{"hidden_size": 224, "d_expert": 128, "router_score": "softmax", "normalize_top_k": false, "routed_scale": 2.0, "balance_loss": 0.00966, "lr_router": 0.00132, "norm_eps": 1e-05, "tie_word_embeddings": true, "optimizer": "adamw", "beta1": 0.95, "max_grad_norm": 2.0, "batch_tokens": [131072, 262144, 524288, 1048576]}
Below are experts of layer 2 (counted from 0) of a mixture-of-experts language model. Rows are named router (the router's row for the expert), up (a neuron's input weights, with its number), down (a neuron's output weights, with its number) and show model dimensions 0-223. Each number is 128 + 24 x the weight over its row's rms, rounded and kept within 0 to 255.
Before each expert's rows: "gets" lists some tokens that make up at least twice as much of what it gets as of all text; "comes before" lists some tokens at least twice as common just after its tokens as in all text. This comes from a sample of Wikipedia text that the model never trained on. Tokens count by the router's weight.

# expert 1
gets: "\n", " |", ".", ":", ";", "=="
comes before: "\n", "|", "-", " The", "==", "The"
router [126 108 132  82 131 119  93 118 149 138 154 106 152 156 121 108 157 121 141 151 128 175 120 110 135 128  86  95  93 154 131 123  92 158 125 141 155 164 139 134  96  95 127 125 129 112 169 115 176 145 122 145 118 118  92 124 143 173 178 107 165 118 120  91 120 118  91 127 107 128 144 158 107 115 116 146 127 120 163 122 123 115 146 144 115 128  56  66 154 117 113 113 116 168 113 148 121 132  98 155 138 144 145 149 131 126 143 132 164 156  99  93 109 127 148 134 121 140 156 112  73 153 100 136 167 105 101 133 106  90 101 113 116 135 158 154 134  86 100 133 155 147 122 167 117 120 133 154 141 144 123 154 132 127 155 127  94 143 135 166 131 110 155 102 163 157 128 132 152 145 123 111  96  82 142 130 123 112 134 124 144 138 114 118 144 128 135  60 182 153 120 145  93 147 121 133 133 125 136 157 102 131 154 131 106 107 128  90 152  77 160 109 112 169 164  90  90  93 126 162 105 117 153  90]
up5 [152  96 140 116  88 121 135 151 131 117 140 152 111 141 174 128 147  91 114  88 133 131 147 116 143 149 131 114 141 204 105  98 145 152 144 113 132 136 159  88 151 166 166 124 129 114 157 184 144 129 117 127 130 165  76 140 117 138 139 117 109 150 138 161 143 126 123 117 111 112 114  86 169 143 137 121 127 142 106 152 103 145 129 118  98 129 146  85 135  86 196 118 102 150 107 117 124 126 159  92 151 144 191 138 169 129 108 121 145 122 151 116 109 152 132 136 116 111 125 140 110 119 114 153 124 103 108 144 168 117 167 113 131 129 106 113 145 122 105 153 125 124 182 113 113 178 131 126 103 134 125 129 135 159 109  99 142 149 109 147  74 141 166 149 117 115 107 124  89 121 132 109 168 132 119  95 125 134 112 117 114 131 132  78 158 104 161 127 139 124 153  85 127 113 118 119 156  71 106 124 128 104 122 145  97 155 145 177  82 137 111 123  70 161 143 125 121 124 138 116  87 183 127 144]
down5 [148 115 122 100 143 108 116 129 163 173 132 125 154 142 183 129 141 120  91 114 119  96 107 135 117 102 108  87 110 121 102 108  72 151 157 152 196 153 161 190  98 106 118  95 133 116 126 124  84 128 107 156  93 126 127 144 116 121 142 153 119  88 102 107 132 134  52  91 161 127 107  92 143 118 126 132 110 151 138 106  98  82  91 112 116 124 111 112 112 113 149 174 148 122 154 157 139 111  74 104  90 139 141 118 133 109 115 161 136 130 122 144 151 122 114 141 104 174 121  98 130 125 109  76 141  96 182 132 112 101  97 117 114 114 152 122 135 108 144 157 120 126 119 135 159  88  89 138 115 134 124 144 151 136  90 149  94 100 112 148 131 108 104 103  98 113 138 123 125 154 137 153  94 119 155  88 121  88  93 138 110 140 134 152 110 150  84 108 133 116 164 162 105 143 119 160 136 122 107 101 112 109 108 134 113 156 128 141 112 147 142 139 129  77 147 128 104 140 151 105 123 142 142 119]
up6 [158 142 142 148 179 153 137 133 145 167 118 173 107 134 122 102 100 116 152 153 136 126 166 134 116 135 108 140 161  93 142 147 152 151 139 133 157 133 126 120 139 151 162 113 147 169 136 130 146 131  91  79 172 124  87 124 125 146 140 163 131 125 145 128 159  89 199 143 122 132 129 138  93 154 106 166 120 139 153 114 126 141 151 178 104 144 114 123 125  97  98 107 150  94 118  51 134 124 127 132 160 152 103 150 135 112 116 157 130 119 127 120 103  97 103 132 138 104 102 132  98 135 115 126 114 121 109 121 143 158 108 190 105 159 135 113  95 123 143 131 121 101 159 125 166 125 120 103 147  48 142 103 106 116 146 157  97 169 131 110 138 154 168 105 143 111 163 121 119 124 117 149 152 164 130 155 120 129  81 121 138 133 105 163 133  62 105 157 162 139 138 133 135 129  99  90 114 141 156  99 100 148 142  99 129 130 135 131 138 110 122 112  95 106  93 128 137 131  99  81 127  97  98 135]
down6 [159 117 105 120 121 121 148 145 160 142 151 108 137  97  96  89 138 119 110 148 124  72 122 161 149 111 138  85  92 126  94  93 112 114 122 120 157 129  92 143  93 135  99 118 118 159 127 102 126  97 123 141  74 150 137 116 119  64 154 166 196 157  98 110  89 139  88 143 158 152  87 120 168 161 117 124 101 183 143 101 130 141 133 148 138 113 175 148 148 157 150 118 171 137 114 147 124  95 102 107 138 124 135 124  93 121 119 152 129 170 164  91 172 113 139 136 102 126 150 139 124 142 154 106 142 144 111 111 151 150 134 123 121 139  92 139 112 113 140 113  99 109 154 145  93 112 161 126 104 126  57 161 135 158 108 112 133 138 117 157 146 144 107 153 154 142 152 128 139 104 124 118 134 159 172 139 128  94 121 139 141 104 101 120 115 134 122  98 126 114 119 138 121 146 138  84 140 116 105 114 110 149 143 169 129  95  99 150 111  99 114 143 160 131 136 132 139 101 147 158 157 176 132 178]
up7 [139  92 111 127 114 159 150 147 139 102 154 124 101 120 154 132 141 113 132 101 142 124 152 119 101 119 136 144 157 142 152 137 133 102  86 109 132 113 160 119  68 144 141 131 135 166  96 203 166 107 111 129 175  71 109 108 132 116 148 131 112 119 122  91 156 119 156  76 128  94 143 156 139 101 127 111 110  87 119 112 142 124 117 150 135 117 140 149 157 111 180 130 112 129 122 129 138 166 134 124 109 124 125 136 134 108 115 163 144 100 162 138 132 124 123 118 200  95 149 128 108 139 135 155 120 109 131 138 135 117 108 138 120 171 130 156 108 137 126 117 134 122 137 148 134 168 135 118 110  97 141 140 142 163 102 175  98 127 121 112 121 146 106 105 114 124 158 138 110 129 135 127 110 118 136 135 131 114  99 173 131 107 110 106 135 101  98 110 130 179 138  53 153 127 129 136 121  92  97 161 201 167  96 159 134 157 119 129 144 168  73 146 170 123 128 127 170 192 112 135 137 101 125 104]
down7 [135 149 159 119  99 115 126 149 116 155 121 113 169 121 122  76 120 185 115 113 165  75 132 168 141  97 113 144 124 107  87 180 130 135 118 146 129 127 138 154 113 112  99 153 123  97 120 146 111 120  88 165 142 145 136 113 124 113  95 140 159  75 116  98 137 153 144 121 116 140 145 148 148 111 103 137 127 151 124 138 131 140 120 115  91 175 130 109  81 146 152 122 124 137 119 141 114 116  84 102 120 113  99 120 128  90 137 139  81 139 105 122 136 136 143 142  73 145 146 103 114 104  92  67 113 134 121 145  79 122 181 134 133 135 118 166 158 127 167 142 123 143 142 155 112 112 152 133 145 135 130 152 151 110 116 131 126 107 151 186 105 129 171 133 127 109 171 125 108 155  33 152 140 129 102 118 144 151 137 154 136  97 112 109 104 128  92 117 132 137 129 167 125 134  99 126 147 135 116 141 141 118 146 101 116 150 152 151 161 118 114 179  97 117 170 148 143 129 109 152 136 156  79 128]

# expert 6
gets: " the", " in", " to", " and", " a", " of"
comes before: " the", " ", " a", " re", " 19", " f"
router [130 148 130 120 102 178 134 103 168  84 136 136 125 118 128 127 144 106 103 135 104 164 138 125 123 114 172 134 113 118 150 154 141 150 140  84 140 186  93  89 170 108 136 162 117 164 159 140 132 107 121  85 136 176 152  75 145 111 169 159 115 129 146 127 113 141 135 139 111 114  97 146 129 123 146  95 118 152 148 118 139 131 147 137 139 102 134  83 165  82 166  81 124 100 124 131 144 107  81 150 127 157 166 136 129 158 120 127 120 162 115 147 129 153 144 110 138  96 152 155 101 122 113 182 131 101 116 112 163 174  94 123 153 126 141 149 116 121  90 134 108 113 120 131 158 138 119 121 125 161  99  86 123 161 136 125 136 110 124  99 156 103 115 170  98 135 170 127 139 119  89 160 121 147 139 126 104 102 135 111  99 141  96 132 135 100 150 141 112 150 166 138 134 129  85 149 156 162 156 176 111  95 159 127  94 137 138 116 132 135  93 176 127 182 125 134 143 114  90 128 111 141 169 137]
up9 [126 149  99  99 113 162 108 151 130 118 111 107 134 144 131  97 136 105 110 104 113 132 155 141 165 134 139 152 133 130 121 126 140 144  71 127  78  98 124 125 138 131 106  82 142 141 170 152 105 102  60 112 109 152 128 165 129 105 161 133 115  97 163  95 154 147 134 150 191 135 146 140 149 150  81 164 154 171 109 153 128 122 124 168 119 123 137 132  98 107 137 108 124 150 122 138 121 116 123 149 102 140 144 121 143 161 154 128 135 135 117 128 106 177 112 131 133 105 150 113 112 137 135  93 119 139 125 128 153 105 147 118 163 143 142 116 160 152 132 118  88 109 101 139 117 141 177 127 102 132 152 140  94 160 100 134 105 135 123 108 142  39 118 144 156 151 119 122 116  85 146 143 174  88  74 147 130 121 138 118 107 121 123 121 156 115 147 137 138  92 108 157  92 135 151 131 119 126 135 136 121  82 130  93 110  72 182 111 144 109 172 122 129 138 104 156 161  99 156 131 162 168 109 101]
down9 [134 138  72 136 140  93 132 153 125 123 125  96  86 166 138 145 137 179 147 151  80 115 124 159 165  98 108 165 126 135 118 117  95 133 126 108 131  73 107 155  72 167 122 119 140 124 109 128 102  95 173 144 120 123  98 126 104 107 109 120 121 149 145 165 107  80 152 100 127 122  90 162 139 125 116 147 137 113 170 111 133 120 116 148  81 160 178 113 170 142 117 181 140 152 143 150 151 134 139 167 119 146 115 120 136 128 143 114 167 125 151 132 149 156 112 124 179 162 146 147  90 146  99 136 142 102  79 133 129 128 157 128 141 123  90 143 123 117 157 120 165 103 117 147 151 153 167 114  87 118 149 101 162 139 119 138 175 113 159 154  77 121 100 142 106 101 101 148 100 137 142 121  97 158 152 153 134 101 112 122 107 104 130 115 128 163 149 128 153 126 120 147 129 158 109 144 144 102 119 137 102 139 121 150 127 112 156 137  81 129 104 104 159 147 118 177  92 140 136 116 163 133 124 142]
up10 [150 113 149 109 108 135 130 159 132 137  70 146 134 185 162 129 133 148 145 169 126 129 111 158  99 145 137 126 110 129 121 154 125 140 175 116 140 108  86 148 109 116 124 125 115 135 126 102 124 148 163 102 117 111 126 122 132 138 147 134 106 131 143  88 139 150 149 145 123 157 148 108 154 160 111 136 217 139  84 145 123 111 155 148 150  91 112 109 115 171 156 154 156 132 102 100 131 105 151 131 168 167 127  99 142 168  64 150 139 117 113 117 127 153 128  92 150  94 130 132  70 112 123 132 138 122 133 134 139 136 135 147 144 105 139 131 175 114 128 162 143 143 123 123 150 118 150 160 169 105 135 158  97 118 116 163 129 129 142 164 103 150 123 130  78 127  99  86 110 125 146 137 124 114  93 136 136 168 121 115 118 159 122  96 118 149  98 108 132 150 129 141 196  89 141 111 154 105  99 147 127 156 114 145 119 137 177 149 150 107  77 126 161 116 130 179 119 172 118 137 160  87 117 113]
down10 [145 126 105 130 128 125 142 139 138 149 147 103 169 138 119 131 127 100 140 106 159  90 116 151 107  88 107 125 136 120  81 102 146 136 113 129 139 125 125 139 137 186 129 143 157 175 163 110 135 124  97 116 104 132  70 144 130 127 140 157 151 126  89 137 117 134 166 161  93 146 129 112 126  80  96 114 122 103 106 142  68 131 129 148  85 193 116 137 102 136 122 132 128 138 147 144 126 163 116 144 111 133 100  57 139 107  97 142 111  82  67 168  96 106 156 164 112  91 132 133  99 105 156 118  95 120 118  89 107 143 101 173 133 125 163 142 120 138 125 134 152 134 128 158 136 131 178 150 111 125  77 105 104 117 148 128 136 135 125 133 126 112 129 113 135 144 131 115 108 130 130 160 110 172 154 122  92  67 119 131 167  97 186 167 137 118  99 108  90  88 135 121 128 115 129 101 129 134 125 115 132 124 174 132 144 145 127 109 136 128 127 164 123 122  95 134 104 148 145 148  79 107 122 114]
up11 [124 154 145 128  83 123 134 127 126 115  98 105 112 129 143 135 114 114 136  78 188 145 173 123 107 136  92 131 159 143  76 144 112 137 168  93 160 154 124 100 146 111 161 131 154 120  92 108 183 143 126 146 116 120 168 137 119 122 136 117 178 128 141 164 155 103  99  85 117 131  90 164  86 144 109 133  77 142 127 108 149 139 109 165  97 145 133 115 126 155  81 124 146 203 143 133 145 150 124 107 108 148 117 180 146 141 103 110 123 135 131 106  77 125 144  98 140  91 149 137 119 140 127 113 135 111 122 121  82 136 154 110 154 116 158 128 191 115 147 147 110 115 149 129 143 140 134 135 175  99 129 129 120 150 107 147  92 130  99 102 121  79 121 142 112 117 153 169 147 123 148 138  79 132 122 108 101 126  95 127 108 111 136 108 124 104 127 119 121 141 112  87 138 122 135  91 136 137 132  92 130 107 137 107  97 117 136 153 100 107 142 147  55 130  97 128 128 129 155 143  81 121 132 131]
down11 [109 129 106  94 168 128 120  89 128 121  90 148  79 119 119 138 118 174 146 122 136 135 116 129 115 159 151 152 105 124 149 147  95 115 143 154 115 124 161 167 124 126 134 136 127  93 126 108 146  82 128 137 140  94 130 125 134 112 142 113 121 121 129 130  97 102 103 126 124 140 129 121 181 144  98 147 160 181 123 120  60 147 123 122 113  96 130 152 102 123 142 168  86 121 163 135 115 142 132 132 137 112 148 147 135 137 128 128 139 160 130 121 107 143 139 125 100 159 127 145 141 172 126 142 134 143 125 147 103 175 120 123  99 133 117 125 169 147 150 162  88 121 144 130 138  73 124 120 116 116  99 113  94  60 157 148 115 148 139 105 145 138 105  83 164 123  68  90  97 119 112 135 131 104 114 127 176 111 125 146 103 126 109  87 135  99 100 125 149 163 184 122 164 104 143  91 142 112 115  97 166 144  92 122 165 118 114 117 145 189 134 123 191  99 112 133 131 169 104 111 167 100 133 130]

# expert 9
gets: " |", "o", " 1", " 2", " 0", " 3"
comes before: " |", ";", ".", " 0", " 1", "–"
router [153 105 127 151 125 111  88 126 127 168 131 153 111 165  97 176 174 119 122 129  87 154 132 123 140 144 130 138  96 164 140 158 116 119 126 126  89 166 131 178 121 113 155 115 135 150 133 152 149 106 157 109 141 110 129 104 158 145 141 161 113 121 147 147 142 143 109 155 164 104 111 134 146  88 180 168 138 104  95 152 152 147 152 151 150 142  90 124 148 128  86 133  92 128 120 163 161 121  77 176  94 119 106 125 144 146 107 122 152 106 157 143 119 188 131 129 116 113 152 119 153 154 149 139  88 170 169 138 135 131 139 146 102 159 133  91 147 104 130 110  97 144 114 102 177 122 119  97 127 164 118 116  96 114 159 156 126 169 117 119 164 118 100 117 128 138 148  96 150 150 132  96 166 157 131 160 101 127 128 104 147 111 147 145 141 146 110 118 147 101 153 129 108 138 125 101 173 124 109 145 143 113 126 158 180 123 143 122 131 142 155  89 191 101 144  98 107 148 111 138  88 110 122 114]
up5 [152 172 124 176 127 112 157 135 151 130 110  99 125 177 146 167 114  67 113  99 128  91 120  98  90 118 137 175 112 149 134 166 124 117 157 123  99  84 126  99 186 165  86 107 136 148 147  98 128 155 159  93 113 112 136 119 164 123 113 132 117 135 135 107 127 100 134 141  99 138 126 145 131 121 111 150 129  98 149 116 113 154 113 167 120 111 123 100 125 140 134 120 140 132 109 148 135 138 102 100 192 133 128 100 141 130 122 124 154  71 177 121 111 172 128 138 137 151 160 150 116 124 164 120 143  76 146 142 152 172 128 145 100 163 123 156 162 132  99 178 115 132 118 121 107 133 137 111 120 112 145 161 115 128 149 126 123 104 162 153 108 165 146 109 109 144 152 131 124 158 154 180 121  77 121  99 116 143 117 139 107  92 171 122 119 141 144 120 146 131 137 134 163  93 141 161 138 128  96 114 113 123 119 149 156 105 145 141 122 127 148 123 107 126 155 146 205 176 130 143 151 157 102 124]
down5 [195 163 145  95 147 109 119 119 146 169 138 128 100 133 107 116  91 165 110 144 164 144 134 151 108 130 166 128 166 136 114 100  94 188 109 135 140 113 150 119 136 120 122 134 152  90 126 125 117 173  93 115 140 173 101 143 104 117 129 113 115 126 141  94 142 153 126  94 138 141  97 149  96 153 157 150 127 140 129 158 151 124 102 133 109 121 113  95 142 106 122 136 148 156 116  92 184 117 155  78 109 130 148 152 125 127 105 103 147 117 163 124 114 133  77 137 113 176 115 135 166 113  95  99  99 153  94 132 113  83  84 115 124 100  86 143 146 135 100 135 125 130 133 144 140 180 171 161 135 167 137 126 127 177 126  99 131 160 117  94 137 129 106 165 132 139 113 125 158 118 160 111 121  91 103 134  94 128 118 129 107 129 137 101 146 173 112 153 131 143 170 185 140 136 122 180 124 133 136 143 107 131 109 131 129  80 180 141 144 122 151 116 147 105 110 158 129 111 126 118 117 158  96 125]
up6 [158 117 134 143 125 134 122 157 144  93 184 102 103 168 119 146 119 124 162 170 139 107  90 102 119 123 131 129 143 168 114 107 160 132 138  94 140 133 120 123 140 116 147 166 165 169 107 126 140 128  75 147 171 186 106  96 118 144 106 120 162 133 168 134 177 124 136 121 138 141 140 150 128 142 122 165 145 132 158 128 126 123 126 123 135 134 137 123 186  94 152 115 125 133 143 138 117 182 126 137 125 139 104 104 137 156  96 143 124 148 170 114 139  99 106 105 123 157 112 170 168 156 118 155 121 141 121 121  67 113 104 107 169 146 113 129 146 147 112 112 136 154 128 148 125 162 101 121 104 128 131 119 134 150 105 134 103 133  65 156 130 138 153  87 145 132 101 118 195  90 158 170 119 139 115 112 129  97 109 138 119 177  91 111 168 106 124 116 121 138  99 135 144 118 159 149  78 113 119 108 139 135 125 145 130  72 119 106  85 121  81 133 131 147 124 156 132 129  81 138 134 154 152 107]
down6 [129  95 129  83 180 130 152 118 104 132 108 112 142 127 146 123  81 133  93 105 142 129 132 141 118 154 132 162 126 151  99 209 131 102 109 131 164 133 188 117 145 149 118 126 143 158  87  89 103 161 140 142 112 172 140 122 107  80  96 180 116 155 148 112 152 140 133 120 138 125 135  96 113  82 100 151 103 154 153 132 113  99 124 166 141 143 143 168 148 149 138 113 138  99 120 124  97 133 130 145 145 117 127 122 123 115 127 132 135 147  89 131 103 104 135  40 149 103 135 134 110 130 132  99 135 108 108 125 122 124 126 105 153 137 133 138 161 151 111 139 136 134 117 126 152 115 141 144  86 126 103 133 138 169 127 174 125 105  77  72  98 131 136 106 124 156 127 138 174 146 113 115 108 125 148 108 129 135  73 135  99 127 119 182  96 161 122 118 121  96 133 108 168 119 110 126 102 142 125 107 133 104 140 136 163  95  90 147  99 117 129 105  97 139 120  98 111 113  90 138 107 109  75 126]
up7 [111 133 106 117  97 146 138 161 132 134 103 144 125 138 133 110 143 112 106 126 115 147 116 137 153 133 146  66 131 150 146 129 155 143 132 149  83 142 164  99 128 139 161 118 131 158 155 133  97 152 145  65 197 104 136 146 105 141 112 144 120 123 142 105 126 126 158 150 108  94 123 155 126 174 157  97 130 146  93 116 162 138 152 145 131 132 125 148 141 139 114 139 136 108 134 114 150 120 124  79 110 150 149 140 118 140 137 140 106 128 124 154  85 166 116  88 160  75 168 112 146 106  99 139 141 149 137 125 155 153 117 135 123 133 136 163  90 150 123 135 102 133 152  88  82 129  96  92 156  92 125 131 154 124 130 151 140 122 117 156 111 106 102 180 114 176  85 118 106 142 144 117 147  73  84  99 129 139 128 160 139 106 126  87 102 106 155 137 182 114 125 196 137 130 181 157 112 115 167 128 102 159 130 144 148 161 116 111 117  86 122 118 144 123 135 133 157 100 122 171  98 144 114 110]
down7 [ 98 149 130 153 180 114 143 106 103 115 109 135 121 134  59 133  99 154 161 119 140 118 118 104  83 130 137  64 152 117 120 154 160 151  72 124 186 115 159 116 153 135 116 114 139 137 115  88 107 137 115 146 118 154 116 146 114 143 142 152 143 159 146 153 147 121 117 129  93 149 144 125 107 123 153 119 107  76 156 144 104 111  87 120 166 100 166 146 163 113 107 107 102 117 111 141 127 103 113 152 188 112 128 149 130 118 120 133 120 148 169  65 137 139 115 123  97 106 118 124  96 133 118 137 165 127 116  70  97 157 113 129 130 102 132 146 137 132 140  95 113 147 102 125 116  98  93 104 142 124  84 142 161 142 127 123 152 110 129 153 137 123 117 118 115 106 109 139 126 139 140 109 134  90 143 140  96 148 156 105 136 133 105 122 122  95 161 143 166 137  97 125 167 166 133 153 126 140 154 161 145 109 127  69 112 112 108 179 125 119 111 111 142 163 128 106 116 103 150 127 127 204 136 161]

# expert 15
gets: "s", "n", "ed", "ing", "d", "t"
comes before: ",", " in", " of", " to", " and", " by"
router [ 98 164  91 153  95 145 100 162  90 125 101 164 112 109 131 117 119  94 114 137  99 142 161  99 102 152 125 132  94 139 116 117 148 154 164  99 132 123 172  83 195 122 122  89  96 142 105 114  86 155  88 148 119 121 128 150  97  96 116 118 116 160 122 130 155 103 145  97 156 120 147 150  99 153 144 127 102 147 135 146  87 139 107 150 112 117 152 140  95 162 121  97 126 108 125 134 123  90 132  79 163 157 125 143 116 144 121 145 108  76 152  82 114  89 122 145 140 118 147 116 110 117  98 123 139 153  87  92 119 175 155 153  95 107 106 130 107 130 127 122 164  90 129 129  83 121 135 115 148 122 165 141 148 123 147 122 118 168 170 120 159 142 185 126 109 130 157 158  78 117 124 113 142 176 126 148 124 120 120 101  99 118 134  94 112  85 115 118 114 158 116 133 145 122  98  89 130 117 124 114 124 153 141 121  70 147 131 163 112  77 115 112 136 126 121 141 134 147 153 145 123 142 142 136]
up5 [116 138 136 127 131 119 107 110 111 125 118 141  95 182 127 179 110 107 121 119  71 111 125 103 154 131 112 144  97 132 117 133 151 104 145 141 110 130 132 108 135 164 154 105 137 104  74 165 163  89 136 151 113 149 146 116 154 141 136 128 168 135 113 182 124 108 140 128 121 132 127 133 131 148 122 127 165 138 114 119 127 168 119 159 117  93 133 134 120 132 129 108 159 117 162  89 126 124 119 120 136  93 114 134 136 130 126 151 114 119 176 113 125 152 135 136 156  74  78 119 102 115 169 120 118 125 157 115 124 172 124 143 100 101 119  90 117 171 101 173 138 166  71 123 163 142  82  83 110 101 136 132 165 132 142 125  89  90 133 119 136 125 117 145 112 112 188 108 150 113  84 100 148 148  85 112 143 100 138 139  86 147 128 109 136 119 141  90 125 118 110 127 123 147 129 100 180 126 137 139 114  88 201 122 150  91 159 170 162 117 121 132 163 133 116 121 156 149 138 145  91 161 121 103]
down5 [146  77 120 164 126 101 142 115 125  84 147 149 119 117 103 125 132 127 144 167 137 107 172 156 131 129 148 128 113 109 158  80 161 142 121  69 110 156 111 145 134  91 107 142 156 125 132  75  73 111 133 150 144 150 111 118 131 151  89 126 129 164 123 148 144 108 110 187 146 123 113 153 100 157 139 103 140 109 138 162 150 141 150 129 118 149 118 119 113 169 149 125 105 149  57 105 168 119 119 116 100 151  88 114 154 143 102  92  98 110  92  97 108 171  59  90 188 116 124 160 141 118 163 157 119 105 159 118 166  91 139  80 145 148 106 124 102 128 122  97 110 120 139 127  96 136 163 164  89 124 147 129 122 109 123 160 119 114 141  89 160 127 141 153 101 119 121 120 112 148 144 117 109 131 122 140 173 126 173 141 129 110 123 137 135  97 116 157 135 155 112 131  92 159 131 141 141 136 140 145 168 148 129 115 105 133 129 116 105  93 105 123 136 121 150 137 103 132 105 121 119 134 128 103]
up6 [113 136 113 137 140 184 137 157 120  99 117 157 141 117 140 150 104 153 123  97 131 179 124  98 105 173 117 114  94 127 125 113 101 146 154  64 145 133 119 120 159 141 181 120 137 145  99 131 130 165 100 106  93 131  82 126 130 149 177  70 142 127 186 119 147 107 136 128 143 133 146 141 117 133 126 110 176  75 122 146 164 130 141 184 114  93 140  91 154 139 133 145 136 110 127 128 110 106 132 126  92 125 126 165 136 135 146 161 171 135 144 109 121 159 144 133 148 127 131 118 121  87 142 137 135  87  82 112 155  64  88 106 158 151 124 147 150 133 126 109 141 137 129 135  98 153 131  83 102 116 127 107 154 130 134 160 158 126 120 121 107  97 115 148 133 118 101 127 141 128 130 136 159  96 150  95 141 144 133  88 100 149 124  92 166 143 117 151 136 178 163 121 148 126 118 119 120  94 123 168 144 115 159 131 109 138 131  88 121 101 173 101 103 121 136  98 114 107 161 128  80 140 160 114]
down6 [133 122 125  90 125 121  79 102  96 137  99 156 149 164 132 129 144  86 149 139 128 142 138 126 163 147 140 123 174 117 118 122 138 103 171 158 105 121 128 144  98 137  93 123 123 109 116 163 112 116 128 104  94  99 158  86  84  83 168 137 104 144 127 162  80 126 103 123  95 150 136 178 153 128 121 100 128 208 114 115 150 146 103 101 175 120 112 120 134 118 121 145 167 153 130 140 108 152 108 132 150 114 160 112  86 147 122 134 149  92 128 108  75 124 118 125  64 160 132 152 153 138 115 142 181 121 154 129  97 102 154 119 117 160 126 122  96 119 157 134 124 100  99 111 128 138 154 114 135 139  83 114  79 111 143 106 119 143  89 145 135 103 138 133 108 113 117 137 121 127 138 146 110 126 115 115 124 162 135 131 148 123 110 139 151 120  84 125 145 134 150 136 153 210 148 147 128 127 162  91 115 143 142 136 150 112 116 108 109  96 125 133  61 124 123 107 168 124 123 124 142 130  99 164]
up7 [102 139 106 115 101 145 114 123 181 122 147 130 176 113  96 166  92  92 172 128  97 165  62 122 137 146 145 104 134 127 107 170 128 125 125 110 150 144 117 123 128 149  89 125 115 109 100 129 135 129 124 151 113 132  91 160 125 155 116 128 171  98 113 122 112 125 106 129 138 119  94 166 138 106 142 146 139  94 113 142 115 118 168 121 139 113 124 133 160 125 169  91 101 120 165 115 148 102 154  86  89 148 155 161 149 123 110 122 138 134 123 142 117 136 141 113 145 131  83 103 140 109 100 111 121  87 115 134 128 146 106 117 121 110 131 128 153 118 115 140 104 145 143 122 186 152 192 163 118 149  84 121  66  97 150 138 119 163 134 114 112 102 111 128 132 112  93 146 130 109 161 112 146 159 108 112 182  91 139  89 115 107 117 135 140 168 154 117 156  89  82 120 103 112 166 122 151 122 133  80 132 150  97 144 100 147 123  86 140 114 174 146 138 141 106 126 131 131 102 116 175 122  99  95]
down7 [165 141 123 145 147 145 125 175 100  93 101 131 112 130 164 131 140 144 121 171 139 129 121 123 133 141 116 107 116 113 138 116 103  97 102 179 144 149 126 118 123 130 163  90 122 124 114 118 104 104 131 109 102 125 119 102 139  84  73 100 124  75  98 142 116 139 154 118 135  79 138  91 146 107 136 115  56 133  92 156 140  87 116 120 120 101 116 101 129 174 101 127 138 108 147 159 124 143  88 160 142 116  88 161 132 122 115 146 127 117 123 133 134  98 147 181 100 111  82 118 126 123 152 152 117 151 104 150 117 107 108 142 104 102 160 136 153 144 148 165  91 103 107 125 161 126 137 116 112 107  94  99 154 151  74  91 142  96 116 130 140 116 122  99 116 136 114 146 127 136 151 172 126 148 173 103 111 103  88 115 135 131 133 172 123 132 180 126 153 111 140  59 144  86  96 140 129  99 140 155 111 127 142 107 104 146  87  88  99 145 131 118 144 133  97 157 129 114 147 123  86 130 153 127]